Weights of a small mixture-of-experts language model, trained from scratch on English Wikipedia.
Experts: 32 SwiGLU neurons an expert, 8 picks a token.
Training: 320M tokens, 9998 steps.
Below are experts of layer 8 (counted from 0) of a mixture-of-experts language model. Rows are named router (the router's row for the expert), gate (a neuron's input weights, with its number), up (a neuron's input weights, with its number), down (a neuron's output weights, with its number) and show model dimensions 192-287. Each number is 500 + 40 x the weight over its row's rms, rounded and kept within 0 to 999. Numbers have three digits each.
After each expert's rows: "raises" lists some tokens whose logits its average output raises strongly, later layers aside. This comes from a sample of Wikipedia text that the model never trained on.

# expert 52
router:502503509487551543540422473460467486519514497515539503536508521536508464504523534473471422513517467518575475520525505530576550507464530486531527548542464494546518540453477510513464508496543457609502422449448491529474430522469501429472470540518499488499560468422556494512532453515407537513
gate0:447493492404483523529509436586490523537521570441552486503442483476477503448528464463463494526497537513519502517504503539501524554496561440572496527587483442580561556499508508530534489578540554480479462444483498480491450465482459474453513466506521494523528532485539456523479490532391570514
up0:426520451472468464504466567506424438547493541514518501485457503483454543534554514465556443533571524445534508506529470476522410524557495469528498506538520587508511482520535522547517588528520485451537504544534407533422509449472431500465551445521560453484534483470463471496445472526485487447
down0:553556510486490481572505526544469545497566499449530401487490498510491529478486619436518505499553494492528579535486511457537490463515539480491538478498497512564446483490502494524482475447517454542499519405482425508477498517455551478490510483580509563511506571539486490523466464490498532532
gate1:510473554512445603581495444553520501557410476544547498518495546508479573428540488479515529474476499541497538509505473516488521498561509457487549482544470540512462529547470474420514469539568444541495494441441535477479496538517481492487496484583498493475544495491549492448493570500506530491
up1:518542483541434482453494493482464425559495538511453588498505414523483488562495506506565431559583553461526474438478442516518559461504443535510475474430524559508453519486524548528459492486534491501538462514484521537454491485503449505490569515513469511489464477580548535502519465459474479490
down1:548539496514543479526486471531468497467483484459532519435493492430503502502443506461489521458472480563506478403486520470541473434507533463552497549474482498494470444447472506508510491502565514588451480495520518513543530468450534473448510561440454530514523423415560492453493527518481555520
gate2:581514485446513478546482520483530509533461474508529494557511463497496465449559444502464480517470483511500520507498529472464585466532566468422488592531472535466515483478546508480497513532501488508468516493508453508518452433562506537562554494486473499468477531489478520458490486386534550493
up2:555506457461477489521581476491499529571501470558502490526464503430486565440600463492469458480391484558546483499513552480487555387485583490471478539557457535525532505405549482474530539490461491511485494553462478530423477406524509494519510554516469493462551510451486524465527566466506604491
down2:503495472567501544479519479471464545528542586494488511382548413483530500535534522499526473507526495609539457487474451534492583569479475453474554455452456522542542497526509535516455516485480482406477463580520541536514495509485477484470515523459490495466506488481521511481509525412461564571
raises: ".", " |", ",", "\n", "\n\n", " ("

# expert 55
router:533550563460517443529485482519539483469467457590508505482454540596531506470433523566460483451480466558504482509549549548501508376501524474470486490540523532529500529507511537507434497514485456466497497527471432464476512516521492458549500541527379483521502516464489521491467563528368528503
gate0:476531558488449449458579547467504481505506492503480496526489543522490451504455496486505509543446545426485426522556503411513424482468563492469466510463532524525494462519535486628472461470485476543558496480469558450459492459525500512463416461539448453434484546528449567437516485530458555522
up0:451493500456510488480513550470428496480498472478500486498459514517517481515508481464436546552440537443477496499552560457498469478478576491487433529420512543459500456500537423617477425498508506527538487482498565469504486431490515508494425439455465494509480579512487504493518487528481496535
down0:521500551476531477524513478428444506471468570533496501441467459476543467454457486565541537499560475514519546566572495509552483489473557534521533486503483553428497549548428517503497572508473490502550490565464415544527486473584501421486512497495523507503461464481454512468461510483514534568
gate1:478547452589450541483489473474523499392500540553475458508585490497460418495480516464515502460451457551543484494430519523524507451509485422464468449524528502476547471476459534574404443514535487501510527454463465444438527541559499449506537489559522620564496529502496464536527514519485511496
up1:496466434385581486439513518522440442595492535443442472514508436524534538487508546582503483540536514438465488544498517378481442500498560553551513521489509525545463471538489502554549479451508518454418491529456509602443439477431576459483504537511536479419473456480530493526495491498503451527
down1:484510501488467553569498474483549497516566516510456521520498569516514557508504516465460570416465512507508485604531516493531570525440561543541463511483452448484469518482573507455491503531462495556456457494523509460495508539443475478507520525459504523467523502468488576568474505497506534475
gate2:492543462473460471507526470495455467487510492472515502551446517563453540480479473498513601522496556539500550495490590484457522470462495437546459460516586509478411469426597535571580423429536584475423632498499530590459505488452440504560494401540498499465501480496517547502539405527514515582
up2:501401518492517503515453550545447533500489468440507480509598460468531454542496543493492417533527479455499493520468421428532470530484532537429583513465431468570529537597411463458417540564457438499567422463528505490541461483555538549433490576448521519540499536523509488495484552428486484456
down2:454455551536430447459475513529402476455502481472500545512533488491485481442561544493474455461469521460467454467404444532476480568479481503476514523436496523459457494483486487509466514466529547466485494488571505454472500484493539456433470465477528560465597522615474530515528451441520502464
raises: " and", ",", "'", ".", " |", "\n"

# expert 60
router:482517569549543513519518416520508539577450495535554480565469534580535559440500503560478544538599570483507488508491481560496539541497495516520507507522419465526552530512436537452489506474494482525506437524523485504536535536482479472519480440486454484498522465514451566583544497523448516484
gate0:506544480433564504487532527511500527489547498472524443526558425569488482514514539490474559494474511545405477474491551527430588456505488424593506468445547495462518462511547495496505461487522566536513498514510525506556495480482475454518554513505485513541514464453490479486521499483453500371
up0:546474515655466423469487488501516484493437503516464417453497489486482501453485432459570482541480452463562529508482465499533421571527455467489517649486525459492506492522454494543465531560504437505547538513517460504448469554462512423510474493499516481474553583486572422500510500561534508571
down0:501541503481461498519526558450468478495495496533490499449414488456542576411505415491455539464510511529495574434520559504568512495487498535492453519562522449451438517493492577479475537540464505494443510510501514488443506540550460556491528513546508518475578472509523466476507476446500535534
gate1:475528502460462481532559470488467509477498507498483467533440529489534510429489591466467457519509493468459419519586550525467600480473457432547506471479458522503536536530503470497462449511485468562512442508516550530471549531591443481450491529490505535498535423489547536569486466543435609477
up1:451450416550485450455500547489537498492550465505540477486548524484554503483464510437458514501554548633505425493461504527477541576486464479490531479480446537498483450496483490458534480527487532457486575451535469544480464551544533455549516536496497442496559438568560507490498445508523455479
down1:507452447561509483510501503446524526481540385563477472525437541529538454465530458467444449528472447463413486517523596465490461520495488470543451539542438527508572511501516496470531456492498458461489571469471499455510544452502511526533484527551521553519464422515542544546467629521542497433
gate2:476421559524568498456440531518598519491471484464525486478483509550539510572493482463468524543526521424511471559561479500578530528517457529571516501476474491506491504545527512422565545464423461567502472422432535473485507522492480489455508414501567536509506496463501480478545535458508367485
up2:573494455505474514539457489454409484553483533546468506542551458453495482457496455536559459473445468572495474433461499437466422537443531549426490542510506479482467525522480451570393512512522514449432550563529491530542521466526571503558437594488429458481499488585469528497395442473476596490
down2:500441505473471507443490520478451570515525515583453506543531452432492473502456501507486492548524535474523512446462492466459547507441507435541559557487512476510534463464474534557530429510482510501492450534480542482504476503535431465499544486511460497516573516445476515489484507513489480452
raises: "th", "ger", "t", "ur", "k"

# expert 113
router:524532407503515489467572480453586543448453493477473477400538553519580496523523506551497459477562516549531483505517496440555492423490540503502473495503472506495528448471534535509441497468504474524455468474489486461515522560537480518475471476491504417470533487500442441474491469541333508485
gate0:520556486510575477512455565537487528470495447531451575484485464504441569463570525517514599471452506525549411487443605551522530533466459452471498480540512447515480493543511419581416441485495458526609544484570536535491462499458517477472503567523549514487542540406515535444528504484493529453
up0:526455525522449549472431416496487420545542538546513522490465461515509480453465506463529447516491526470503509492482433476482489481528500514525522526503478536522464529460459538380599552538452517509479519535437482503544564479552505500473492448428564471504508438661473534510505553517541462529
down0:516434480443513519495456529527531431466508472488463490502582542538488481529502482523507516522470543457431492494488463516518507459481548444466484490476432506475418461451545473531527589468522532524545457569529471474505499492518484467459497523465486476500504468520465527389517468538456511511
gate1:486530597521465526555504524497492542498456497542531507520479491511509511515475572444530496508516498489440509520496481544512585540491450438530517498507515488516513541481490431512532489465513511430480454476429530484505553521528487499505455425484448434465503479474489577476582466547502493514
up1:419466530445501505485505496544461563554442503454515481536535578497490463535461531446530496496521515456508556516466484552483511498471563483537553485580446509552541484466460468531541489466544498512475495436533596492529543478500526512456445491424503510530519550403512410539546490487521434541
down1:574467453504451485424491512513510540511502549478497378449568548570539494506492548498429504548505484478529508487526448491461523454508486505610524515557487541472482494432477529457453463470486478551582540462494490513485492579543466510462476468541523415525503514526503535509545518549498396441
gate2:542585431512482476422562547418520582436505488510496539490510523498509479451467575498516593476487536478543504491539517500457517503547493573548528482517462461529560489557424468454450477498482512510477511468484500470517565530467620460525481453483539518476478518467472490492485509541493500540
up2:571615452503483461432516508438546528428526517478553514479481521453516479434552517511472537461489489515550471512510525466477497546475543589480466482484511478547595468520467448489455452577441522513517563493509457485519561494508606444560513487515525518453530535489471453463461518513501514536
down2:528518510521480562518493525452443541544496571528562504441425508499472510449470495517566501526529502506496483550581527506463564519485442521542494496498527553472453479535438473464461482529447520511498483533421436438492523468513524550545490506518550529512435565435579494514435541523593548517
raises: "ivo", "emi", "rib"

# expert 94
router:496462526491521499581552491500480417481560421559471551467588492488508457446510546489526446510497450484513520526536570492538480537534424468530447481539511538508381550482505548461518567542591485486478509474471468487475432558502451430465465544446492547565488495521483453512494488571529505515
gate0:480582494507441545534512511586512489480498524580518511582496485498470582473520476552466510490516469451533481501488534457445431593499491621510551395515486539499523509599494522567494548516440497481529457475475466513550535546514510481491489517492506567488511494505495518498382522459460576511
up0:445394560474517468472448429481448511479503578488449450464533492468473464567497503495539504471394517490503459472485486546555529437540492414485466551571546533516534466490524497500544529444536494536415488535458528486453469462462395511515562547487494469481451551494536445536553477516493436559
down0:504494480472576468506436535522534499525566472500515458423562448580445516502454462520461555527568570477514556429491505498540455504489513475579451522496534478456458475517504482583486507559535482507526533499522504452450491531496475462512476499504443561501478520503526559528458478495539411521
gate1:480494424478473457501464521507495457531518477494520443482451486542451491445567563502474496472545492426542459516527497520536534462517455525527502508454463533521455516539465533569454511489423482543412467436500512530483417484476551494471487463468504438489486385512428538474530510529507525504
up1:557523511521573503472495469531465537445493551467511537460522538455604499515426458470541498533442521537502523461485450435477471544448506512476507541535562504494522497457496474419516504481524557462577558520512529432519577476489525517559535527492523511487571595483564456462500509524467459543
down1:444528518564468484503508473492500464547544521501510463433475535486447537448453453544553534521506481532474489514525445468420563562442475515496496535568477508572524548535557407513562550469529480525501511587548544423552519540539450514514545594520476440562464503454524528530517508462445531519
gate2:515534432539531492478531533492471516504523491528507566480550448488591505470535460435474521473532464528470487463506582519528427530433523478494503483536496534483457489503522522521408462457468457424419555565460480570488501538508614375487492508450548500498524446524463438464492453515522482493
up2:532500503470509457487511420482493485457558510543465417454549530534486458459476565506494536479498516420466504528452478496505508455582489482587491508413518513508476513518516481507564522541494513561538486422516582457476432480459462497500464582516434526510423485502551504470554498564450405428
down2:551498561508541485464460505515463516449495500448474506519530533507525482544478473396483468604563543573469448432492544488564465536442567468420517487485493510548448495485431467497441576513513454515540578488467545524542530470524585565533514474505492487497486507558491562586466500473481354539
raises: "in", " with", ".", "min", " has", " have"

# expert 98
router:424518508592540531430518485544459486553535494503464484531548495475544449486532425525434520538526501500386494546509480419562453552491438480577505464502582504485523489485486461453504483511531500501500461536456545535520474525479479523537521456483533490466537494568478534541488488453460530539
gate0:562500484480495525555498508465493541500491493543546489519458564500472512443583511470482533492514455506514544509543411535522473534449470410508485518495531534489515479542518580477500543483501476448425517550498544481528501518510483463525482509445436462489485518545491473562487448609582458485
up0:437532522505515511435499544569538500499517442533455512540500422510497405557433519504548518482490536487519459441515522530480494511504447554492524469482463431482436515468521474496484539512468528528514502520528425461491570496529497488487567490545482496506514513495555493457532461431461473458
down0:540516511479538503421554459390509539490451474535470468469494474439554472530518477587452507440588551506507516447542440471482544461464511479519581475499474444547515620479495464555503460532506426587401500516482555553550489546516518472540511511488495429481590481569525514523459495486449574467
gate1:519520486488530484444565514532512538577481474479521554487473497525483597501537482549483454533475609462510498528514640472499555463489514521566542464459480493421506553543489452487432467493557481494581489579498517556474470564479453515525474464465523465524511485442507540469467493503468469560
up1:541470485499415544544431485479467455438554531468522408494529471574505441527524473504510492513480386533509468495515391474520403551472448504444466521509525513581491536489511563553536527448467506493417505425546474518507558426533490486461465527519512517430529516543477463534507562498534540456
down1:449526506522516477513517570451567465500385517496484517478470464512438559552498570473502594507573498492448503417544548466486483455515426580507491478485475473519451531511505515491499505497530460576528521547579438444455567456450491504550445509485472419571486520516480517517557532555527526521
gate2:381444514513491465476447478510560517502471527456551494510472501555457471509475500472541552569524518463516482485500526495582525518530513483438483504557550530542473446562462598469464521531540495428522456500486502449557387527462474527500584499469469502487509449434501545532555441505518535501
up2:612547535497471515459514559443474470532505484495505497460472484436527506514514444478519432500487506510559492521482506444438474445492532545587515513495488539489481568537512503539435472439478490528484511540533456512497544463531557468495481509503494471469481551537472484466466500503537503503
down2:436461481514517429493521490451465560440534480542469436563486486517459482559471514454512524488477514504444416366468510457474507459491499482484468514455384534441435524503502528530513504508516523499578525445610504499508502532455501471507526475508548587467447542511471536547460486561508452516
raises: " the", " its", " each", " several", " two"

# expert 50
router:514540495533533585490526451478407467522568522533479474456516500455471518495497449560538466529460487533542525474490587493447527534448483539461526462503514559502444471533476497540489509513547474462510439511558500466508473497448475531518531480542495491562492535503549453536484479534485558485
gate0:451516449471484479498528493530470517503568485549566557460459500479506383483521564422500461450416519558451515487535502492490514414563517469442538534479454507470508483517558501475468477469472557468503488437458517483457501414499475504542508482375404489505563491413531540521503532547541464450
up0:518521515487597491493474525451522474472492475440456437492542511496506616479540451483435499481562503473561517506465457467498416575441490563547472498522522424512495533469474508487534520529503430597460518587577500524565478541511552488576484477536550465446473520519483539466531475486552492518
down0:463528526550475581541554484524445458503609542501503523469485534424461514441484507507471517520527519488453519458516498534481511490544478515375541554514538543508517457506472465506493483495440449461490463512415455481469549502515441491502506450495475538544550474486445481561433478527444550529
gate1:452493539504482485423506490504548498500572502462501432453480530570556467549544495490468484465581479474502537533477597546465487567502544474501518485453536484498452461514482445506481453491483513479593461456435528509455517562592514517464485410484531514442483553517420486537475514462497550504
up1:481523469538448502587511515454508537488524482537479516508465467517511526514502447503601512478435451507519478508493537470465509473515517484510519510469542435487500465586545425446529538541580518483531483375551500535594505493462512479481476529533550510486493490498490483505479513473494522501
down1:434504491523528541479484463480471499512528566530536493464498535446498497466577460509552530519586496556499496401555494454473588526522511451507494510523449445553565526404504459514465480492510500483486540495534498513507485454565443535469473353505471556480508521449473548561516516478518516573
gate2:502554441531441535463520476534482495439566522556473492441557486462549498495531522555480509542502508487555475568556512558530545456548520496480531508540497570514464403499427490530465550545493513448636479507399470522474563471528476491523523400401621564512489513538543443491515493542446550459
up2:532455562482517507429493476446492539553549513545509432460551445496493511427492495577487500553563518461541582544495509553510457513508507556511537605517513539460473482422415524514489456456473450502512513458446511469494493488550522508509525478412520490469484501518482470473507412591454515503
down2:534490474457479471516491516487555510506462606485415547547430486465507522515485511482470497437502482489494425582535542551521509422509529459516402479500568514510506442512482552455509565514513521480487423571353478443475555556490490519535475519470518576489447506471491419493505606452514483435
raises: ",", " of", ".", " that", " to", " from"

# expert 65
router:492514541540519517434493509517447549540480480485464497523503548517401447528481499552454455522533494504378520508453506532536496500521522500579530466479534491478497481471522527476510491505513492472528477458481517464479519540474527443530493470552502474475520508597462473519510470477471537455
gate0:522490470494462474602502506473518510417499544490527556499486514543512429457393475557467542493485506470479482486462464394493498437421546535551478529586504498509454480465485565434530496505538522465472496513505563499556485493434521495414504531477497508500452423462525546469527500498525491468
up0:473495543513507523446557485454490482452495543497500530500431490497456525473473553480500558581467542513542521478474451441538542472425559505551506495488461547513503428537512476422621428515524447448480488487515521561490488518446504502487491528531563546501503465483539521432460502396536413508
down0:522486512520483497496442457505511537539481577539502454478419496538516520477524550481536421571501524472539518523567540509522497481492511580531550545558567440515545465504540526441505498463445462566480531528519508533490489532555533548518457456502553493499441568556432567487561483510489534500
gate1:508471467532514453542473497511385496474529473506556500570538469502436451529475466480498497508437487510533437469430595519505497485567557474500502471466456509451503553554462429474579509523430480474492538425520408474467533514582472515445434533507536542503476559513468458461432448449494469501
up1:536535473564492477467488511549468469468570538514491502574542517534490459460476496502487537465480562564487450487415550553453482470551519439536588492487464513525542583557401447517528421497501448457560501424487422464441533587610521517529422492548504498493512553584437446508410463516449493448
down1:507472529516469420439533531482496540439483570502485513502499530495456500491548530458424515566494503507393524518548575534551457495529522471526481516543527550558517515581565530436600533480500514458489540485447500469451543513510487525500513525535457495570480548516453519525493510443493458517
gate2:470463533482531498453518538523455514568448517562513541481533451466451555462514558525527515578426609540486493526435532459532516486558490480502472454464427535520480474516500529424553386469565482461525534414498533512384504483493459467488572507510489491583531477487548546518531509474450449473
up2:466540522504465554462513497528439517593475541546505500508533479499450496427469453506528487569471564547468491526490554420488531493526444478502467464463465513487510468514425539460484468438501487557552569439441527454447547525533392467481563434501521500501549493536615554491538484514483485430
down2:523475536449511478506500441547445568458522578532466503564516485526487415538452538451469490499529505485484554534534462483446502490479541477443535452493532468525418463475509532484526487474475512502438492453429540566489524505474443560560562534566440491454463515476548516504406510491513538439
raises: " the", " them", " his"

# expert 89
router:534518461534524523488496406502567522486533418531504486514448527556521506467475482567472547449484555536474530535533596529541477464544507484468488500601497431494501463473540510475391496510488533469494442516475455392526486574427496476467538544547506510500517478465485508504520537452431536547
gate0:513480588378416560494480481524422520487452475464561430477551457498512502600542482532581522515477529557559515541482524463462456526494537534444396553477560463479481517459507453508442522473564472475531459545535475503594477480452527567471461507476489514636448509551534486514459445412495501526
up0:491473533448411513489505460557417537470477474518526453499470469559521523544591429530562545489511572562552510558490524523529457528577461544486430539530538482476435521455530474475415562493524523460540472532505524485538486488453520541477429505511502495614443449528495526514456456440452544508
down0:542463473543564517514448458498517491559540454513495490481556531517507560479496511476485454536525469533515430473499452429469515452497461430512534487514531515481443502512446404504526468504551554494501509415504487494508515530532501534486498434556507473507501479462406460536460526540483503525
gate1:505533438465456529507490432536476541513525525484528466510482482500533601467456477551510505461493487499398508458493531576424462493510581473467492507507468379402519502467454488507428545571529511497542489590453525443561484490481483466551545496458493592503451487488459505512459517488477499489
up1:484457482525503462508440542501555410467488547521469555535449496576503604509495482495457572530565549480524479500508407559514481572532460491533523474429454517511483534583492497461513514473490530482553474473540431539494527540537531493495466451449517433503484532514473519437488471535524556487
down1:562495559501482496472529496517526458519549524524437531438555566441557463432570589489516468560417545477495493471508470487508477496440518507539486466521504481530526502548538494481496513499503494516432495478537523546473559488515453504424480561477524463572505518402478467518510602466475487481
gate2:529478512529466566475471500494510513454516483437509578535524494560459468524468471404479491460490490486511477508522507511451513554462498501429441451422554484480558471542519531509532546474462470523512568567482572508576465492576524563515505533508525544509457558450504517595393479576506539487
up2:507467509474520455515544609500480441466467543559449520481523453422486537529566523489479511527512541466562521484507421489513430488523520561565495558452518491565478501466506490515490502477501513488514470440552393515446496534478537491462437430506431453497500459523501478392612449449518469570
down2:533447508431392486525355420552432514411453473420543564535499491534506483517558521455454447467508505530488542461526557482433501518535493476537531475445530535495455470456530456473456436500538513491477491472449551423456497492515511559476549451481543473411518495580499487483528542528553492501
raises: "it", "um", "i", "id", "its", " de"

# expert 24
router:514548464567547529472509486499377489494529591511523484453519469489471485450463530538545539503478534525497506464522555447501541537560415571455486474535549514513494515520494494521498513548491490502541489516491499469482502506444408525519558545506549539554454516456508497548454498470472539512
gate0:471548504491447559459484532506570486488489519450513484496598520518461539497518569500501523436488486456435501553493419566490434477501580450531547499430507498517412493511563469533534439475437554534526454515476565529461519537522510445465551460494446479494602476456526491452564560459440517496
up0:552401528449543432515498570499503482524467447481480490551444479449486498492478413443543423576505467498547447447507527448535568516509453542488477547533570499481483518492514563522501562494528491506463558502530453516508475421574503604503431505515526524455430534547437508499471411493591467489
down0:516531512487441544571554481508528469508515455480505483447543496371561478508498439502449519528514516479529575548496501526456456530525449494571554546501518503455513468453520542498464514506434416552545545568499525452488541484482571574584494468536513456513451447521490481463476499476515547472
gate1:527563468523510484500461484501412540501455503564542594463540541586491523481480479547464518480614483538438454519495478531506417458542512503496473457544483521514536557507455555490530464501482448495573442459478447491442485485537486488474607556470589502536492494514502396491498436546463496444
up1:447508551513544480447510460521491527477447430549499497541536522576520538431457500490448462499546497499453465518491514527534510502536484497482516469507526497525490534527474554446507438507470425512477476426467432500446464471510449554526556565554587475518475507470522425528461466536441479420
down1:461550504406464513455541554540571466492485490536466517513439517441481528457475465487527483533405548468473540601489462502475492513444510546484465521496606506452462468494516533479522535577535495561450521465432569465492481496440503491578469517474432392578466369463482521494461586536559483521
gate2:530566512520469452504466446530499546490485500585517587612523480532477550471477484514493462450546489506473462483524507486505517426464517510476519514512426566458461512530502529418482566534459470516569497522527432452475481469525487507420481522488436478405529437500428495409547538513451583524
up2:529545527548481475471457475542471587461463515566527605570552483516495538476525513570560495500506452523437486495526494460505531513503444487508501507488477547487451495527490484459471531520464500474589499492487443484467514491487494461436515552536450539469453389507402465451479540512439563473
down2:490482443471511538492470536462492582499428473477521482464475410456546491503536558525525463531459565520519490606512430526496521493451526519459471534566490453536475563535463523468494525536475486584458580539493569504495474511488464533446473547483487488541519553512487474533500529424552550638
raises: "]", ".", " |"

# expert 29
router:501532492505480521464490537541421499499535526502624487443485476535449466479561560512515518472375545545522547553534499471497503474530459422526513486472549551531533521453496552541484526531482560468490524442397504470473462522480381498547487509487501547524508494433508472553502560488493449509
gate0:443521499500531511486483534490531501534545460513527495490479506496468492492491500529440534486502491433551554504463449425512519486478533457530507518535424542518546538542425484537482481499458544487465548613508469499539481445480493458425542471479503552517486497486506477397581525452435477464
up0:462524487486534517445480499532491521549504519469559502525476485492488427511476504542436520492497501510551588512459478432495530451505503482480522522546418532519567570535396459576444480478440532455479544627479481483509461482454493467437563510500530523504517495452473417420523537467446479480
down0:509527512481520557494454528500436470474471555594526458486452507504514483509524533477473532457578462524441522492543493498520569456445554535479450444505502539492517493468453490432496507458494570483537524500533495438499488445530515512453584495496524473590500531394432463476517493541527492480
gate1:476451482501505471549498508483525464536509507442449484536433505447549491470477459442550488529453501538513495509466501463460521508468438485480451471317469557480512454456555483494581556504551509511478534463499512594481569454485473514553511486479539541491592486516484534515496515513512521485
up1:495501553433491508418531584489512498517475448467542460507500461514469516521475596549503540509544468466466507503455472505508485522473566509462528549616528481519438472516421451506437470526473487557492487533463503436519389512516554533472430488533482486483451551521549423480479461455463438534
down1:448469494427437451556462480516493496501562445498454509548476517482485540567508433583535567474484414460432511452500511416532511498486519457427534479520503457540494474484525501502497474532497544474502528512512467500549487427561504484479450514441559490459597456506502532431529473405450495490
gate2:452508579479437560517465511503493543420510518533504499551503466489464570556540486591505499503476512545454420510490524482549461503472533493544448487435506531442472456503464513505512455554528548551564549467457455510469568547517537462566482483557457525561475506478463426497485543531512561475
up2:524445508450495492496464476529523425501516531510554471518486503502463517462490564489528476464507512421503430473484522561448438571476467500460488469412480567473404434458528527579510491612506571505519480542467559547489488470514493488560485478515494538493560487527544539597536542465478511491
down2:527533489546518496482490452502491526510503577492504488435518564538532499424464530565513500561514567496430515519506479500503597540495513487531430467487537556524561571520475512459548444448535549478440414484459498473540537551522420502537510464511440468575465521495484474487464531539508507515
raises: " for", " of", " and", " with", " in", " from"

# expert 117
router:435450556525454501471515517483504480458538477535485502597570489486519510483511481525455477531454540469489478537482518485502544443545529466501488506511435488499585518492573479485500500479529522522429491425383506503494483472375547548599541501528494471511573439481486445490476486488504494535
gate0:425491562525469512474561476582467517472545437483510486549534516448539468505538451545487528512498461489529458507512509520426516456522486502538476492460481527472487457528500523534392535499532468457485373523481466514473489498474521526468502468530574578494447508474551506486465425558553401502
up0:485500421561485561475550512505477510515492470525526481480546511422496516507578500568488509497490525514480572477569489485436497474487441477522528521465491508467541528548523482546445557481487430449492377552489406540438487494499518491519468485516558491527514525505531527501521418542568406494
down0:539519477494517451507552432504520497582530554437508474511514530480526460527448509606558511491526398475496519588465478469460514581488473530508474480520491542462482497540447446485458537454483483506471492514404498470571515531492517513487546446489459495474509484503434507527503522446475561489
gate1:436525487525473439524518481483480540473526529504499446446480560542544561475502487511481505540446561512512436533482509485412567517495505524506570484517463481458534453427466470535474546507560442503500527505452490467512480482498517566575464575490565484496480458483460518528520459506519502575
up1:543489460531471552447496505555483503475568455493456478558518541460438415487556489509523515505495454569478451487518553480519523454467564461485544525432523504499497506559543428485510479463476461469461536483517506449480494494489503525495527535591479408501564572514457426558454521520397481447
down1:546502533474533489499463478463579508480522481560522509536411444547551477551515518518529532552518571481521429468482481510469503390471488445477470516544475494510530494500474427509536572504492456503491494509505508490504492527542471505519408497464479499505514544453568429481513489557458446536
gate2:498501456478464474452523449461551441510519595493487454484507506493583481435483456475493438452558516535601526463545492514526491459472537512598574506504438415550584488487529500531439514474487546508495577505531464477540486500502535440560470524463525431496497532509409519497509536540515522473
up2:455511525474515495479464493435422440477548544525545522550495532462550509472497515529490525506528577601528503458512452503520528475504552423519518453467449490478530519484519491532507483486503547467471579428468487465417536542457519512581472493512520458500544458489457388496451521577472540536
down2:499526510557478445419456527531499516464499535417490512540491543502449487443518480483501516565517521534482515421520459505500445521492576474563480461577526440557559487523548526544515436506474561459527498449488497460505556482503528492452486473479472512541460530451465510487412507491458494590
raises: " the", "ho", "equ", "te", " a", "put"

# expert 87
router:553518511538416416475579541464502456521496551509434479551517471517517565525419401479472531509461494473535561506550433527522532522444454501492526550468488506452570529499499440521437427522520487491506514490484487445387531473502478447473521459540519522581428515472491443526536506483553526497
gate0:530507586475547519465470491563581486516497464482539496493535451484482489477502504488514467539554530500500454411428443521512500524490551551479438491506485467518459514455539553524471510480435608559535526542510486482478463466549503555538430493476459547460545474571543530397498500481493464468
up0:529543543477449470545577503470518513494460533492440536541478477566563572483435450557474567524485520516502568498578461495502486534451459435485476536478497493440547492575427500516426437533464474450498522515431408470425449449495508476453538459519525565557473466508436433522447510553558540440
down0:523501517511464483497510517483451487507507550494501508524520496487486476501477498485511494504511494530490494000541501489479470502503469516508508495500503522508531483500469496486511521511496479496495502482844489512461478466496530499470483509486510498522518511479485486542476515501492478495
gate1:546454559552467435441526416543413443468522522505563526523484490548469517452483431505472528536499512484485530516576456490515433562579461515473481457461568506494500516469449479518510465499456482519509446481459438494452531486475521452456478455508541510505514524466461437540524516510492547469
up1:466567469485474534541522519440583544535447471471410459514535502463533474504496547522510503420499440517495485495450566509502577377431564448570571578526463508486534485488574507520515506543524491498453548498523586496538447493530505524552527482520485545468471473466505582509469495524532515514
down1:469525475524526484474513475468607509441538523498492534473499475492432514493462468448515509531513440506513487073503510464493550505485524587555474524483459555490502489486490504512502491474525531499491471459835522511509575512466532558442509478504495514534432580476549400524508526489490512552
gate2:487524563544434456510526540524484505410590563473433518533490413476518491513446428484464514483439459505511557517518496555572518477501449480493513476481483539435546528499468495491424446468482458513530522451493477444467550471417488440464568570519528487569419484438498461495447494445524554466
up2:488518497524412442523521562531514506476594577451480525504500406518524508600450455469519464524434470474512541487483392544520492488468486494493507528472482512459555539501431472485429464443480507504503533475495491492466563432424509474504549524498511458536495510445503447480480498491549520481
down2:527523503493512516528549503487503498506492537480463492493500527525563494487482471477506525505455552539495515999519498527500474491488515376499478488488495518497518467513497463506462510531524493491532503457138468513487459485463514472449512493486508511522500489496493442520479493512511506493
raises: "=", "-", "\n", "s", " The", "\n\n"